Below are experts of layer 5 (counted from 0) of a mixture-of-experts language model. Rows are named up (a neuron's input weights, with its number) and show model dimensions 392-447. Each number is 50 + 15 x the weight over its row's rms, rounded and kept within 0 to 99.
Before each expert's rows: "mostly gets" lists some tokens that are sent to it at least half of the time. This comes from a sample of Wikipedia text that the model never trained on.

# expert 15
mostly gets: "á", "ta", "te", "ham", "í", "ani"
up0:59 45 47 47 38 58 48 57 28 50 31 53 61 57 53 36 31 50 49 38 53 53 29 52 53 44 51 01 77 58 11 60 52 37 61 51 59 47 29 59 52 60 66 52 09 76 58 49 72 37 40 66 60 58 65 75
up1:24 42 38 57 32 41 52 52 56 56 52 51 77 41 28 41 60 21 30 59 28 82 57 44 14 41 24 37 46 52 27 69 38 43 91 45 59 42 58 56 38 74 51 72 35 22 57 42 70 83 43 58 49 48 61 46
up2:43 54 51 46 52 62 74 82 35 65 60 55 73 42 22 84 40 44 30 59 33 79 68 22 60 53 30 39 65 31 45 62 62 41 26 54 71 76 32 74 47 63 37 58 49 74 60 55 65 38 55 51 50 61 36 52
up3:36 67 66 23 45 46 68 58 44 51 61 61 37 44 70 57 34 31 61 30 44 48 52 69 41 57 54 54 43 41 59 44 51 44 29 35 78 47 68 59 44 37 31 51 47 57 40 41 64 65 40 34 69 37 58 51
up4:31 34 63 49 31 35 48 49 68 38 64 46 40 53 67 21 50 52 55 34 48 61 51 49 74 45 43 23 61 48 08 51 52 66 38 81 84 52 41 32 47 62 49 54 35 71 43 69 53 34 55 64 62 42 72 49
up5:67 60 44 64 63 67 85 57 34 47 52 58 37 51 65 52 65 54 49 64 28 60 81 62 53 42 50 43 43 74 51 41 48 58 57 45 39 14 90 48 40 44 42 43 49 33 53 49 65 50 47 46 51 58 71 53
up6:49 72 27 36 57 58 66 50 17 43 45 44 50 24 65 52 35 26 62 46 70 72 61 45 46 59 47 40 79 33 45 56 55 59 85 39 37 81 41 68 40 41 32 35 41 50 47 17 36 55 64 47 49 31 49 45
up7:65 36 40 51 55 82 46 38 40 57 53 53 62 47 38 68 69 74 49 36 28 56 47 37 52 37 56 68 58 47 66 54 41 88 32 26 67 58 75 53 59 39 46 44 57 43 69 67 35 48 25 44 28 62 52 69
up8:35 65 61 53 31 63 55 45 28 41 48 60 51 17 87 38 47 54 51 81 49 32 53 48 48 71 35 50 59 30 59 39 74 51 32 46 41 29 69 66 61 55 56 29 57 55 34 60 51 52 74 40 68 51 64 59
up9:57 55 29 43 41 80 53 74 39 62 61 67 50 46 60 65 51 19 41 70 27 27 73 65 63 66 44 57 77 63 49 66 58 43 57 49 39 51 48 43 25 44 53 65 46 56 52 39 63 21 57 48 62 49 76 60
up10:36 47 23 46 35 59 54 52 73 48 79 54 54 54 64 47 60 43 48 68 46 40 60 18 68 27 41 27 25 35 86 40 30 24 59 67 84 47 63 73 51 46 58 44 48 59 68 28 45 64 31 72 57 40 11 69
up11:51 15 38 78 34 73 99 50 28 41 44 49 71 37 52 68 39 24 37 75 69 69 59 63 58 34 62 23 54 44 41 52 62 28 47 65 56 50 47 47 42 63 46 53 27 32 82 53 66 55 49 41 32 63 59 37
up12:72 56 52 45 46 50 55 28 61 44 50 51 53 44 73 51 51 48 44 35 59 39 32 67 50 62 46 42 89 51 73 56 71 52 58 51 30 40 46 70 42 54 23 38 49 61 63 32 63 53 39 50 57 71 39 68
up13:21 64 47 42 40 69 48 29 42 49 57 48 70 63 54 77 48 28 53 53 39 61 55 48 21 31 28 24 74 44 35 65 76 34 49 37 57 47 33 81 22 54 50 58 50 53 53 45 50 76 52 33 46 49 63 34
up14:48 47 46 16 77 62 46 48 49 48 39 39 33 49 52 56 38 75 45 43 51 26 69 34 48 36 60 43 46 56 50 41 63 49 54 33 24 32 79 46 29 38 50 46 40 44 41 40 51 54 35 41 45 55 27 73
up15:79 62 21 41 37 70 55 52 20 41 48 74 42 36 72 48 38 51 55 26 47 35 60 51 76 25 52 29 43 51 49 56 27 68 51 56 33 47 35 60 63 59 19 45 20 69 74 53 37 40 70 45 34 42 50 69
up16:48 61 53 47 27 45 36 52 66 62 36 68 76 44 51 13 48 41 70 40 48 54 57 67 44 60 31 25 54 51 47 54 55 75 49 39 28 52 11 44 44 41 64 51 54 40 38 35 53 64 73 51 24 55 66 29
up17:29 30 44 77 45 57 60 63 58 55 50 59 53 40 52 45 33 61 32 61 55 52 47 20 43 50 33 64 52 28 48 34 66 31 25 48 36 63 46 60 65 34 55 58 49 56 17 47 72 74 58 59 58 69 66 66
up18:66 55 64 37 52 43 46 71 70 49 35 77 83 33 11 35 45 55 46 69 46 24 39 32 51 68 54 47 64 33 38 47 89 66 46 56 54 51 16 65 48 39 50 74 42 36 51 23 42 67 36 65 39 87 45 34
up19:19 45 59 31 52 71 52 31 37 46 31 63 37 65 66 76 50 66 31 62 59 49 80 55 23 44 40 53 58 40 59 43 60 68 31 39 67 42 48 43 36 34 60 55 62 52 07 44 50 49 80 27 57 45 56 55
up20:24 49 62 25 70 60 56 63 68 56 72 66 72 33 48 39 31 43 54 50 36 57 75 56 50 64 51 19 26 49 57 43 77 43 68 53 51 40 43 57 34 62 24 32 54 37 10 46 76 55 47 24 56 50 48 66
up21:48 41 27 68 41 54 58 64 44 36 51 58 52 27 63 53 49 41 53 63 65 36 71 47 61 28 49 22 72 57 41 40 52 30 69 59 41 52 71 35 70 68 29 52 54 61 81 28 57 27 82 41 09 72 45 28
up22:64 55 39 15 52 64 33 46 37 70 55 52 56 71 57 63 69 56 59 75 67 67 45 53 21 55 46 41 42 35 46 61 50 62 40 67 52 48 40 70 43 45 79 65 43 24 29 45 66 73 20 45 65 65 27 39
up23:76 51 62 57 44 74 61 65 48 68 38 59 52 56 68 69 50 39 51 61 35 75 74 61 67 75 33 28 59 47 54 66 61 58 42 58 54 37 57 58 37 71 32 44 46 59 55 48 71 17 69 57 81 46 61 37
up24:53 50 49 58 67 25 62 44 57 38 57 68 66 63 57 41 73 73 29 40 37 86 44 24 31 38 49 51 53 41 42 34 60 40 44 64 34 51 31 39 49 62 49 67 54 42 18 48 78 99 42 64 28 77 52 39
up25:48 60 45 54 52 48 40 47 12 46 58 72 69 61 37 32 44 49 54 61 50 54 51 64 86 25 76 42 73 34 35 68 62 38 47 35 46 32 49 88 77 52 37 57 41 52 45 49 63 66 31 56 22 54 28 69
up26:39 58 42 59 62 43 55 42 51 49 46 43 57 46 50 68 52 73 63 77 35 60 46 18 46 48 35 47 37 27 52 63 33 27 47 48 36 35 52 71 52 40 60 71 40 19 68 48 44 93 59 57 46 60 42 55